python train.py --n_layer=12 --d_model=96 --n_experts=16 --experts_per_token=2 --d_expert=64 --d_shared_expert=64 --activation="squared_relu" --moe_layers=[0, 1, 2, 3, 4, 5, 6, 7, 8, 9, 10, 11] --router_score="softmax" --normalize_top_k=false --routed_scale=3.36 --balance_loss=0.00028 --balance_bias=true --init_std_router=0.00607 --lr_router=0.00139 --vocab_size=8192 --norm="rmsnorm" --norm_eps=1e-06 --tie_embeddings=false --optimizer="adamw" --lr=0.00342 --beta1=0.9 --beta2=0.95 --grad_clip=2.0 --batch_tokens=[16384, 32768, 65536] --seq_len=1024 --train_tokens=253900000 --steps=7982 --dataset="wikipedia_en"
Below are experts of layer 9 (counted from 0) of a mixture-of-experts language model. Rows are named router (the router's row for the expert), down (a neuron's output weights, with its number) and show model dimensions 0-95. Each number is 128 + 24 x the weight over its row's rms, rounded and kept within 0 to 255.
After each expert's rows: "comes before" lists some tokens at least twice as common just after its tokens as in all text. This comes from a sample of Wikipedia text that the model never trained on. Tokens count by the router's weight.

# expert 12
router [141 116 163 129 153 121 164 142 111 140  96 109 101 156 133 154 169 129 134 133 141 151 164 113  99 105 134 100  92 152 170 123  86 155 132  84 127  82 126 124 131 143 138 120 116 120 130 113 160 117  97 117 155  89 111 139 130 156 123  93 174 139 144  83 166 133 150  86 128 168 124 104 130 127 154 121 129 166  92 140 129 135  95 126 121 111  83 146 127 155 186 123 138 133  94 117]
down4 [144 164 110 136 138 108  84 157 112 102 138 110  90  74  92 119 109 120  91 144  90  90 103  91 113 112 116 102 119 131 100 143 136 106  84  93 131  97 111 121 126 156  70 121 121  92  82 143 118 110 125 142  98 108 121 137 120 110 142 153 134  76 118 146 139 101 126  86 141 151 111 107 121  78 117 120 149 129 105 137 103 143 101 111 137 116 136 132  99 153 117 139 162  95 127 145]
down5 [ 68 136 151 100 134 129 102 121 111 145 104 126 145 132 138 108 113 117  87 132 144 170 126  90 104  92 104 143 127 139 131 193 131 106 140 101 129 134  96 101 112 152 135 127 121 143 137 120 143 124 116 107 141 136  79 163 165  71 124 185 113 121 122 131 127  82  91 119 135 167  99 135 118 109 176 133 112  95  91 119 150 126  92 114 124 126 148 113 117 162 152 115 116 161 131 146]
down6 [ 97 105  96  54 145 166 139 162 138 119  99 114 106 160 129 109 138 144 144 115  93 133 131 124 145 149 110 101 143 142 146 129 144 121 115 110 106 115 124  91 139  83 110 128 155  99 156 106 178  94 131 115 123 146 165 119 142 106 140 146 152 149 172  93 147 130 133 110  92 154 151 144 100 137 134 126 165 109 160 156 140 168 150 188 123 113 119 139 108 138 125 114 177 122 136 130]
down7 [113 123 133  98 162 129 137 105 135 154  97  78 145 129 146 108  84  92 145 142 158 149 148 132 115 109 154  91 113 123 159 152 147 125 131 142 122  96  96 156 160 145 126 136 127 150 105 164 124 127 125 134 105  95 164 166 145 129 102 155 139 124 110 172 175 126  97 109 112 137 126 150 116  83 127 103 121 109 133 137 102 117  80  82 136 118 148 109 118 187 165 164 121 145 105 153]
down8 [188 158 138 127 149 114 145 163 160 127 148 157 134 108 132 138 102 136 155  91 136 118 104 143 125 138 141 112 107 130 166 163 118 185 111 110 125 108 139  74 115 125 131 111 103 130 155 142 140 137 172 106 138 135 180 115 117 176  94  97 134 136 104 121 141 150 124  92 152 124 145  65 146  82 137 132 134 146 123 142 159 119 151 144 130  91 131 131 112 175  90 134 105 134 127 119]
down9 [ 88 105 133 173 132 127 123 113 112 169 177 101 125 125 164 159 179 136 125 172 106 155 123 135 131 119 123 131 164 115 114 120 104 140 129 126 139 136 152 185 131 127 115 120 121 123  83  94 136 136 120 123 109 123 150 141 148 120 159 131 144 116  86 112 102 125 113 133 174 122 103  97 149 173 144 131 130 101 176 160 131 118 108 162 122 104 170 180 140 144 151 137 164 158 124 100]
down10 [ 79 131 168 106 143 154  93 152 136 100 114 133 140 147 118 122 150 121 124 140 164 112 177 116 122 161 132  91  89 135 146 145  91  98 129  91 109 115 176 140 140 130 149 139 146 100 167 119 136 181 118 121 145 138  93 110 126 120 143  90  90 145 151 101 137 106 143 117 114 158 171 123 139 147 106 145 173 108 149 177 189 113 141 132 129 109 115 134 156 139 112 105 121 136 142 110]
comes before: " |", " ", "0", "1", "2", "3"

# expert 7
router [170 127 152 133 115 148 126 100 157  88 155 112 133 100 139 150  96 129 158 144 114 116 155 121 163 153 112 153 113 132 114 128 109 152 172 165 126 152 128  97 128 159 149 138  99 121 119 114 137 106 137 134 163 139 101 121 115 129  99 174 144 171 106 138 124 112 176 158 111 130 182 147 108  96  88 100 128 115 122 116 120 131 138 103 170 127 100  73 103 161 106 167 102 122 161 141]
down9 [115 161 142 140  90 134 130 121 112 105 123 144 105 121  99 135 149 136 122 152 171 110 104 156 114 110 142 100 147 164 130 132 138 114  99 128 139 139 120 110 114 137 126 172  82 152 125 156 121 132 109 144 109 129 116  80 127  86 177 106  66 184 143 152 107 177 117 106 133  94 119 103 132 112  90  87  97 113 136 160 151 151  97 148 119 126 136 126 170 148  80 120 135 129 146 134]
down10 [101 172 167  98 125 158 121  90 171 153 120 104 181 124 129 138 103 106 148 118 133 108 114 139 103 131 127 118 145 114 132 171 172 125 127 144 109 145 114 127 163 121 146 125  97 122 184  96 145 133 161 122 124 110 134 165  82 132 152 174 117  75 134 151 151 152 112 124 132 139 190  85 153 101 134 144 113 101 147 168 115 127 119 120 129 116 113 115 110  87 137 121 128 118 122 118]
down11 [ 90 154 141 138 114 130 125  99 144 110 150 130 103 141 114 154 119 111  86 110 107 132 105 126 156 161 140 127 144  91 121 128 123 152 110 166 180 103 158 115 147 203 122 147 117 122 104 149 126 109 140 117 128 103 136 152 137 111 150 152 108  73 113 118 116 108 142 165 108 124 112 111 180 130 150 165 151 153 165 158 100 168 104 110 153 148 122 145 116  76 128 139  92 136 110 119]
down12 [140 206 141 118 151 104 152 136 100 127 135 127 122 124 118 144  99  88 118  84 137 134 153 146 117 107 152 118  71 199  98 141 104 131  85 126 127 140 174 125 111 176 124 110 100 178 162  77 122 129 140 130 141 138 159 124 122 117 105  95 125 126 161 130 133 114 108 154 130 113 139 121 131 115 154 106 141 116 134 120  97 135 122 133 185 112  85 116 131 143 133 142 133 128 115 130]
down13 [126 146 172 129 146 171 133 127 153  99 133 139 147 110 100 125 105 113 109 100 130 138 142 147 142 116 104 136 164 101  90  99 165 156 165 152 120  75 147 109 133 157 164 107 107 127 116 125 106  95 135 145 170 124  81 146 118 104 160 131  74 124 120 104 118 100 119 141 117 138  76 151 134 143 129 145 141 142 121 139 171 115 141 100 127 168 130  86 160 113 144  91 111 117  84 121]
down14 [139 115 105 108 174  87 135 168 127 110 168  86 112 117 137 137 124 161 115 147  99 169 148 131 156 130 132 100 124 167 125 132 141 117 114 114 114 100 108 157 121 142 144 125 152 176  98  94  95 137 117 114 141  98  89 147 138 166 137 119 145 104 100 135  92 111 109 105 123 127 110 117 200 149 100 141 125 115 150 113 161  90 151 116 131 137 138 106 138 124 150 170 118 146 172  89]
down15 [119 106 113 176  93 135 117 148 123 122 142 127  96 131 141 113 122 171 103 150  95 131 101 136 134 114 159 117 131 137  99  90 131  99 115  87 133 119 113 120 141 118 128  99 128 215 155 104 120 144 112 140 150 101  86 117 135 174  99 126 139 119 126 143 150 111 155 121 143  84  81 141 137 114 131 128 106 178 152 130 121 109 121 157 111 155 176 143 151 145 107 171 154 147 147 152]
comes before: ":", "-", "|", "\n", " |\n", "="

# expert 8
router [133 135 127 101 108 123 127 130 112 157 117 114 151 122 122 148 138 168  88 110  90 140 129 113 137 141  82 113 137 119 125 130 108 130  89  68 144 135 161 136 119 132 138 164 152 112 115 103 155 166 124 155 167  91 144 130 140 171 125 141 134 106 161 128  88 131  96 137  78 115 105 141 128 107 105 129 160  82 170 169 119 117  98 131 129 140  88 144 171 125 114  81 102  95 153 135]
down8 [ 93 136 109 143 145 114 145 136 115 117 123 101 126 104 119  97 125  84 114 113 111  84 140 125 123 128 132 135 120 159 121  75 180 159 109 130 143 105 178 173 124 162 156 128 151 137 114 160 151 125 146 157 118 163 118  99 111 134 125  85 132 120 106 167 136  94 111  85 105 144 134 126 136 141 108 137 115 126 108 143 120 161  94  90 126 134 165  87 142 186 169 122 168 143 113 106]
down9 [166 205 148 127 148 139 117 125 157 168 132 141 136 117 138 162 156 128 129 129 113 126 120 137 103 116 153 138 137 117 141 113 138 126 174 139 113 106 117 154  64 127 106  91 129 130  95 118 129 133 121  94 155 165 155 163 114  92 175  78 152 134 121 150 122 123  92 105  92 136 127 114 111 119 129 180 142 111 128 147 152 145 144 102 122 122 156  83  90 104 124 159 127 132 134  96]
down10 [133 147 130 110 162 114 181  79 126 156 108 141 159 132 133 106 155 137 130 105 148 147 109 126 135 137  61 118 115 131 117 119  99 115 125 111 134 114 142  88 131 115 118 133 122 115 141 115 165 110  99  93 146 109 118 135 119 142  96  90 124  98 108 126 188 169 120  86 122 153 129 142 127  88 127 140 114 106 163 127 123  53  89 106 138 115 146 125 171  90 121 107  97 127 125 142]
down11 [128 117  94 127 182 125 173 139 130 108 127 157 137 131 141 145 191 147 114 154 130  98 140 157 137  97 105 141 151 150 165  77 120 156 130 145 134  77 139 132 117 112 120 102  94 115 136 141 111 134 168  98 105 130 171 165  94 157  85 104 126 148 147  99 111 116 165  96 151 149 131 113 142 167 117 136 152 153  89 132 112 122 112 134 108 118  99 124 122  96 105 140 142 126 170 121]
down12 [ 62 113 139  77 150 134 158 162  87 123 112 150 104 123 150 145 145 154 113 101 139 143 125 108 119 132  93 106 126 127 161 156 110 106 113 103  92  87 128 146 116 130 164 110 100  88 147 139 141 186 120 103 175 149 139 140 104 130 133 130  95 131 132 114 141 133 137 127  93 143 150  71 141 151 160 144 158 109  96 137 144 126  89 106 133 141 154 128  96 153 130 103 111  95 116 121]
down13 [170 170 141 153 103 108 126 122 106 118 123 126 140 129 132 148 108 149 114 167 146 133 121 136 122 178  92 105 101  90  85 135 142 147 129  90 138 125  99 127 171 127 143  94 164 142 126 132 127 103 152 155 113  99  80 111  94 101 149 127 119 137 117 144  97 138 132  91 148 166 121 116  97  74 118 101 157 144 111  84 126 138 114  72 140 150 150 122 151 144 142 154  96 142  95 134]
down14 [108  92  95 134 121 128 139 153  85 116 154 111 138  98 103 138 119 138 118 123 108 100 155 113 135 138 155 158 140 103 119 134 126 110 106  72 120 104 148 104 122 120 131 109 178 106 160  91 144 165 149 115 107  91 147 113 121 117 139 132 110 144 123 128 130 110  96  92  67 130 158 122 137 129 123 120 192  92 158 176 161 165 128 144 103 126 151 114 110 133 129 116 130 168 158 169]
comes before: "19", "20", ",", "18", "–", "17"

# expert 14
router [102 109 151  93 108 138 138 144 118 145  93  72 104 111 109  99 117 125 148 112 125  98 106 101 127 125 158  81 137 143 125 109  75 117 150 126 138 126 120 112 156 106  70 125 159 154 136 174 118 126 107 127 135 104 124 114 100 150 173 130 131 112 118 122  96 120 168 165  93 136 120 132  87 177 115 109  87 116 134 135 112  85 153 133 159 110 108 120  99  98 163 145 124 148 155 125]
down3 [134 160  89 107 159 162 133 140 130 121 143 111 130 141 110 145 127 146 152 132 101 103 149 111  96 176 150 110 109 165  91 144 163  99 149 104 131 145 143 118 129 145 104 126 151 175  95 156 156 166  89 133 145  76 146 122  87 156 106 180 162 134 109 156 121  82 123 139 118 120 140 141 123  99 138 120 172 150 154 143 142 114 131 147 156 130 129 123 142 159 168  80 131 129 132 126]
down4 [ 66 116 141  99 119 138 130 110 167 159 141  90 138 138 121 104 142 113 134 113 155 138 168 129 134 168 122 153 165 133 129 119 140 104 139 145  99 130 104 132 102 102 121 113  87 144 151 107 117 113 155  83 159 101 147 140 110 142 113 124 132 161 137  97 100 100 102 121 127 102 154 127 154 174 148 162  99  89 138 135 135 165 153 160 139 116  84 102 106  92 142 185 117 132 109 153]
down5 [ 96 137 125 137 127 167 156 133  92 120 104 122 108 124 126 152 110 103 128 115 142 116  65 103 134 132 117 122 144  98 122 160 141 167 179 116 145 123  88 126 130 107 205 133 161 113  96 121 112 110 107 115 152  75 125 137 136 113 106 116  97 118  91 160 123 130 107  99 142 128 108 131 130 117 118 166 180 114 150 117 107 148 129 134 152 127  88 156 141 155 184 119 134 122 157 113]
down6 [116 184  85 113 142 100 131  99 142 112 116 117 120 153 150  83 101 125 147 113 119 144 113 128 121 122 111 144 130 101 114 149 130  81  95 136 112 182 134 113 160 159 125 143 166 105 121 168 172 127 159 134 134 127 135 150 153 133 163 166 133 150 156 163  84 143 101 105  95 154 145 150 108 106  83 130 125 133 119 128 121 100 151 110 121 107  89 144 137 115 124  62 136 145 152 135]
down7 [ 62 119  98 139 139 119 158 103 130 117 117 143 180 145 139 113 108 105 117 172 142 129  75 111 160 119 125 155 146 127 100 120 135 119 143 133 148 114 115  91 121 113 156 166 157 101 153 119 131 110 169 155 142 159 133 141 103 163 113  96  87 125 181  97 170 113 167 108 104 153  94 120 141 102  99 136 162 143 133 127 126 149 122 160 136 121 144 146 123 122 137 132 131  86 104 103]
down8 [143 144 136 112 156 116 144 102 108 133 122 113 146 149 106  99 145 125 111  83  99 158 136 146 108 124 172 141 160 122 128 103 117 134 131 155 134 146 149  94 117 106 112 118  85 105 160 108 150 128  88 139 111  93 163 150 122 127 108 188 148 136  82 150 136 114 162 123 133 141  84 178 101 123 139 136 133 153 112 179 123 147 142  97 142 102 149  71 123 168 140 146 101 158 126 147]
down9 [144 142 134 155 107  57 107 110 134 131 143 118 107 118 118 127  98 116 125  93 100 139 119 124  87 126  78 137 109 137 125 152 113 153  96 124 125  79 158 123  91 143 128 118 124 123 121 140 122 118 120 150 137 143 121  89 127 145 110 154 143  95 143  93 111 133 111  86 164 141 177  78 147 124 146 125 172  92 173  87 140 162  96 117 139  99 157 148 109 108 107 140 145 154 102 104]
comes before: ",", " of", ".", " in", " and", ".\n\n"

# expert 11
router [123 101 104 143 143  82 104  92 115 109 127 146 136 117 112  88 120 106 177 104 131  98 132 100 154 106 171 134 126 143  90 132 114 116 176 116 141 108 103 153  87 109 103 121 171 143 161 117 159 149  97 124 113 121 150 127 104 126 119 134 115 136 113  96 152 133 149 132 170 145  78 127 139 165 117 105 100 147 137 107 128 118 153 183 129 127 154 102  93 130 169 168  99 150 109 124]
down8 [107 125 140 190 119 158  76 126 131 112 160 123 144 121 108 104 134 130 121 113 141 122 124 139 175 127 140 152 144 139  86 177 171 130  92 104 117  95 146 128 109 112 139 132 144 151 104 142 152 142 110 156 112 106 165 117 141  81 146 122 126 100 141 105 169 171 150 110 134 112  99 105 127 126 121 161 166 128 159 120 119  98 154 144 118 139 123 105 144 175  68  97 156 153 126 133]
down9 [114 150 160 118 126 126 107 109 100 135 160 152 160 145 145 134 127  89 122 129 111 149 115 118 143 120 111 127 102 151 126 170 169 102 107  86 165  98 104 108 143 117 151 161 150  89  89 117 126 153 103 142  90 111 132 131 143 135  78  91 113 104 129 119 122 148 147 133  76 153  72 114 130 127  98 116 143 165 161  89 123 129 139 135 113 161 181 122 113 124 160 139 108 145  90 145]
down10 [131 174 143 164  79 124 105 167 146 124 143  99 136 147 147 179 100 130 125 153 101 132 153 164 108 125  93 129 140 124 141 152 111 117  91 112 137 119 119 132 148 123 167 123 110 120 132 164  76 164 156 144 124 146 136 126 125 116 135 106 118 119  73  81 116 127 115 152  92 119 154 128 148 109 115 125 119  83 111 143 120 139  89  99  74 146 157 140 125  82 128 116 146 104 170 145]
down11 [114 118 153  93 155 142 110 124 121 124 142 135  97 117 110 153 131 115 171 148 109  98 152 112 107 139 116 136 136 144 150 158  51 109 103  96 117 122 145 145 116 139 104 121 166 150 144 126 127  98 107 113  94 148 156 133 142 156 158 131 143 107 160 142 130 140 137 149 180 158 152 119 103 107 147 162 119 102 105 119 132 123 119  86 120 148 183 106 163 151 150  64 127 163 141 100]
down12 [138 156 119  93 106 128 146 163 124 109 123 110 132 130 134 143 139 137 137 166 180 124 126 160  95 119 110 128 172 135 106 163 157 157 104 143 110 166 148  83 124 156 135 129 174 179 102  82 113  88 168 162 105 131 136  96 144 160 116 146 126 120  93 162 109 123 130 111 110 122 131 168 144  96 157 122 139 128 134 129 174 112 139 118 124 108 133 122 140 100  78  91 138 126  94 125]
down13 [124 122 124 137 118 144 125 111 101 135 121 114 142 114  98 108  77 138 136 114  94 163 118 116 102 149 142 130  96 122 138  91 142 114 121 116 102 129 134 163 116  63 109 142  85  93 138 120 134 168 142 104 164 156 109 101 151 111 178 163 121 137 116 136 118 124 121  98 138 128 111  98 100  95 191 146  73 167  94 111 142 118 122  94 130 157 122 154 117 117 106 162 130 150 149 102]
down14 [147 113 125 141  65 109 118  92 126 135 133 145 121 123 143 123 111 119 140 105 139 152 123 104 181 123 144 135  79 101 139  98 147 138 145 116 145 120  99 135 167 131 141  79 137 165  60 132 152 108 118 102 138 128  93 134 111 141 110 113 126 143 134  98 121 156 105 153 145 118 105  75 164 117 104 121 104 166 150 138 141 160 141 156 127 117  91 106 151 174 126 176 111 127 140  98]
comes before: " the", " a", " to", " be", "ed", " that"

# expert 15
router [129 119  52 155 114 157 140 123 111 166 107 120 110 138 142 132 149 115 152 117 104 124 106 157 152  94 138 133 160  97 121 113 190 151 131 125 116 134 112 142 146 125 146 155 146 118 170 138 161 147 145 120 123 151 169 137 150  97 144  93  92 126 139 158 140 124  91 135 156 120 104 102 106 141  96 108 173  90  92 156 128 104 133 107 123 115 176 124 122 167 113  82 140 124 112 141]
down8 [ 82 142 143 142  98 121 117  90 149 123 112 114 131 126 134 170 147  88 133 136 154 105 172 136 142 165 121 131 139 190 117  87 111 137 127 102 157 119 141 147  82 106  90 124 123 131 114 112 101  95 142 102 163 104 138 128 116 130  91 124 119 166 145 111  90 105 111 145 138 109 133 143 136 115 120  98 134 101 157  83 149  70 111 135  79 135 110 123 144 111 112 147 101 161 146  96]
down9 [104 183 144 125 127 124 138 105 133 111 154 135 136 116 143  93  83 136 106 123 129 121 125 145 101 120 131 135 159 124  92 125  61  83  77 132 169 119 107 112 109 152  98 129 134 129 123 110 127 170 142 138 142  80 153 137 119 145 120 165 160  93 167 166 122 101 142 146 119 137 155 105 114 143 123 154  96 122 171 124 132 165  66 112 142 100 141 147 116 144 151 114 110 117 117 148]
down10 [122  96 106 115 163  98 139 118 120 122 122 124  95 112 123 138 148 154 106 124  95 111 138  91 123 174 132 171 133 108 103 117 139 137 152 119 132 138 100 162 114 127  86 114 160 106 131 123 124 112 159 161 117 142  92 119 137 153  73 120 125 139 108 167 141  52  92  85 122 107 103 109 142 151 126 164  98  90 153 108 119 114 111 147 133 149 167 130 101 118  87 140  83 123 127 115]
down11 [168 184 145 151 123 150 113 135 137 108 152 103  95  95 116 128 105 112 112 132  91  96 114 147 129 173 132  92 151 115 139 140 124 124 119  93 103 174 189 118 140 138 121 164 156 137 115  92 147 145  51 134 118  98  99  93 116 106 116 139 128 132 121 136 141 165 176 126 106 150 144 142 127 139 128 128 156 117 113 119 115 118  94 152 105 111 171  97  99 116 126 128 120 116 142 104]
down12 [122 140  91 102 124 130 115  94 115 117 129 123 121 118 117  99  91 138 131  67 106 124 133 126 129 135 129  91 131 115 122 156  92 147 108 155 134 120 124 113 104 120 202 181 157 119 118 140 122 128 128 136 110 112 104 121 122 122 101 132  53 130 131 132 104 110 129  78 161 114 120 122  98 104 158 180 157 145 126 136 170  99 133  94 140 124 143 120 149 129 147 157 133 138 180 161]
down13 [153  94 153  99 197 143 173 125  93 120 146 113 134 123 129 162 149  60 146 110 148 112 142 152 120 116 103 159 121 128 116 127 121 101 133 132 139 118 122 114  77 151 138 130 139  76  85 109  98 154 130 111 159 113 108 107 176 135 113 108 129 108 114 154 163 145 128 126 141  93  94 143 163 128 112 155 125  92 150 105 149  83 132 121 112 133 138 134  97 142 142 147 127 101 154 143]
down14 [198 188 179 148 117  94 145 115  98 120 134 115 150  67 118 137 131 131 132 128 148 133 113  85 132 117 107 140 102  94 113 126 119 119 126  63 124 119 138 140  91 121 139 119  71 101  89 114 175 114 125 121 150 116 119 122 172 142 120 135 112 140 106  99 130 137 115 129 133 104 170 117 127 127 125 124 118 147 160 156 122 123 132 107 143 119  88 150 151  84 121 107 108 115 128 103]
comes before: "\n", ",", " (", "i", "a", "o"

# expert 0
router [159 132  94  85 179 161 123 134 109 122 130 130 146 112 149 136  93 143 105 134 165 124 129 124 116 154 127 128 141  73 133 161 147 104 114 110 135  97 116  97 151 135 122  78  82 172 143 109 127 121 131 132 125 155 108 134 134 135 126  90 137 114 160 131 103 132 125 107  91  88 164 146 165 109 151 171  86 100 139 127 159 102 128  97 147 174 161 147 122 150 164 124 123 119  93 131]
down9 [180 132 104 135 113 116 159 138 116 103 149 172 101 113 152 125 137  97 133 123  97 137 104 135  96 115 139 108 144 156 140  76  86 113 107 157 105 153 116 157 130  82 127  95 148 142  99 105  79 134 145  77 101 117 126 170 167 122 158 125 146 173 112  93 112 126 125 132 125 109 164 157 169 120 160 103 158 101 127 110 143 107 137 121 128  96 130 136 131 146 126 138 156 103 118 103]
down10 [134 132 107 135 130 117 158 146 124 124 113 101 148 100 141 162 128 168 115 142 101 159 113 113 154 135 176 109  86 144  95 115 139 143 158 114 106 124 138 170 100 172 106 117  97 130 104 151 111 120 139 194 134 152 156 145 132 105 101 128 111 130 143 189 167 119  71 132 148 150 163 128 159 142  97 108 147 134 133 133 125 111 154 156 101 134 173 127 140 157 174 131 137 129 119 132]
down11 [143  69  82 111 153 130 193 168 123 112 163 163 144 119 146 121 140 174 137 127 141 118 102 117 168 109 127 151 116 144 120 168  69 175 172 120 133 127 124 128  94 118 159 177  98  95 139 111 118 126 154 121 143 131 106 132  91 119 148 119 162 155 114 151 148 120  84 134 141 147 129 105 140 144 147 124  96 154 122 149 140 131 169 152 122 120 135 157 130 119 123 122 145 136 125 139]
down12 [110 158 147 131 149  74 130 158 132 137 132 106 146 184 191 109 129 100 112 127 131 126 115 182 114  94 128 135 149 105  91 160 152 158 163 156 133 149 131 134 156 103  93 150 142 125 139 112 127 113 122 153 116  91 129 140 162 101 126 119 108  76 121 178 132 113 146 151 112 135 124 132 135 122 155 193 124 164 179 105 137  98 139 122 153  89 139 136 118 132 125 125 131 130 135 125]
down13 [133 162 138 128  91 105 112 213 147 129 139 125 117 119 125 117 139 116 120 162 134 171 101 133 138 131 106 129 114 142 151 109 122 105 141 119 110 125 140 128 138 140 159 170  83 113 134 136 138 168 142 147 116 168 142 158 109 155 118  84 127 128  88 107 168 128 147 135 100 124 136  81 113  99 132 127  55 127 150 112 120 149 170 121 143 140 112 154 129 133 164 140  89 137 100  94]
down14 [113 134 121 104 168 150 118 139 117 102 119  79 167 137 114 143  64 127 130 125 125 154  85 129 115 139 123 152 175 102  83 149 144 133 113 109  91 157 119 134 115 128 164 106 114  87 139 122 155 115 101 117 117 131 132 148 155 104 139 164 115  96 111 103 142 107 136 113 122 135 141 143 152 134 135 155 143 139 182 137 143  87  97 142 134 118 137 182 173 120 111  88 110 157 103  93]
down15 [121 156 135 115 128 102 151 107 110 114 145 143 136 137 113 147 165 149 154  80 120 159 135 125 120 124 155 164 110 137 121 144 127 140 180  82 141 130 117 132 116 146 162 157 109  84 131 172  95 103 107 131 160 110  67 172 142 123 145  90 124 125 148 107 131 133  76 129 127 104 128  96  83 110 140 136 110 128 122 178 152 122 148 166  92 113 107 152 118 110 126 162 134 125 120 171]
comes before: ")", ")\n", "–", "),", ")\n\n", "19"

# expert 1
router [120 181 155  99 142 102 180 155 112 165 131 148 151 105 105 132 168 150 166  99 131 142 127 133 151 136 142 165 129 137 121 142  89 133 117 132 132 162 160 114 110 134  92 130 108  99 125 104 164 132 189 140 162 121 129 166 114 148 142 110 129 155 118 136 144 142  76 105 123  84 108 119 169 119 149 149  80 157 160 157 145 154 156 146 143 110 141 131 139 128 141 118  99 111 133 146]
down8 [125 127 107 158 150 108 109 110 105 111 103 138 116 131 142 141 187 137 148 136 137 109  91  74 117 122 123 127 189 111 160  98 116 110 150 165 147 110  99 123 160 138 125 129 134 127 165 134  77 113 132 123  94 172 102  90 114 180 156 154 142 119 136 149  99 155 139 169 126 149 127 141 122 157 129 118 137  83 155 108 131 101 118 129  94 125 163 117 165 128 148 130 170 123 118 109]
down9 [151 162  71  97 100  85 147 171 131 123 164 113 156 128 105 143  93 138 117 106 127 112 160  88 120 145 107 128 115 135 128 135 152  96  99 108 132 123 146 134 110 138 124 138 102 177 118 143 192 151 134 109 158 111 161 134 140 156 119 141 131 103 113  70  93 150 124 138  78 120 118 123 149 121  95 158 113 110 118 159 100 110 114 135 144 115 123 108 139 103 157 143  92 113 120 168]
down10 [142 138 125 136  99 123  98 148 142 110 121 118 138 135 124 110 112 159 143 113 101 106 126 110 108 143 125 132 160 124  82 124 170 134 145 141 141 134 131 116 101 141 129 124 106 108 145 107 143 155 113 113 166 136 125 144 116 153 158 160 128 119 124 156 101 101 173 157 130  91 134 121 108  95 104 128 123  95 142 180  95  77  89 101 195 130 102  73  98 153 113  65 116 126 130 154]
down11 [127 110 145 105  96 128  75 169 100 105 115 120 110 152 102 134 119 122 121 126 112 149 136 142 143 125 137 132 130 125 143 107  98  66 123 121 147 108 170 143 131 127 162 146 154 104 111 130  84 123 106 169 110 126  60  80 151 113 138 151 144 150 126  92 111  93 152 114 113 140 117 170 125 110 125 102 135  99 138 106 157 111 149 112  72 161 141  91 115 158 140 147 142 117 164 146]
down12 [ 96 112 131  39 143 129 148 143 105 192 127 132 126 148 103 139 128  96 115 172 132 120 146 107 119 134 129 174 120 123 106 150 127  92 102 167 110 134 146 118 151 155 121 112 178 132  85 124 131 174 161 118 147  73 121 120 111 128 123 133 100  96  74 110 139 147 125 122 127 117 105 142  98 138 133 153 108 165 151 134 115 116 139 144 120 116 137 124 163 116 133 144 109 134  98 147]
down13 [131  82 129  76 132 136 125 106  91 106  92 122 131 129 108 126 166 160  94 147  85 118 142 152 112 124 133 143 111  99 133 116 141 129 133 100 109 114 110 113  95 153 173 115 124 132 146  82 121 114  88 155 167 149  84 151 121 124 143 152 132 163 136  56 130 119 110 108 150 101 125 130  95 135  74 118 135 129 160 136 112 141 108 137 125 129 116  98 119 179 124 127 151  96 117  92]
down14 [151 112 126 111 151 122 177 123 142 144 104  90 152 155 110 123 117  97 168 103 138 101 149 181 106 151 185 158  91 126 110 121 134 122 109 142  79 154  96  79 161 150 108 148 135  99 136 183 103 140 141 121 124 112 123 106 152 133 125  64 127 138 115 157  99 103 121 112 109 139 110 123 144 127 116 124 152 152 107 131 126 127 162  90 118 104 147 155 121 144 104 113 135 147 103 150]
comes before: " ", " the", " March", " November", " January", " October"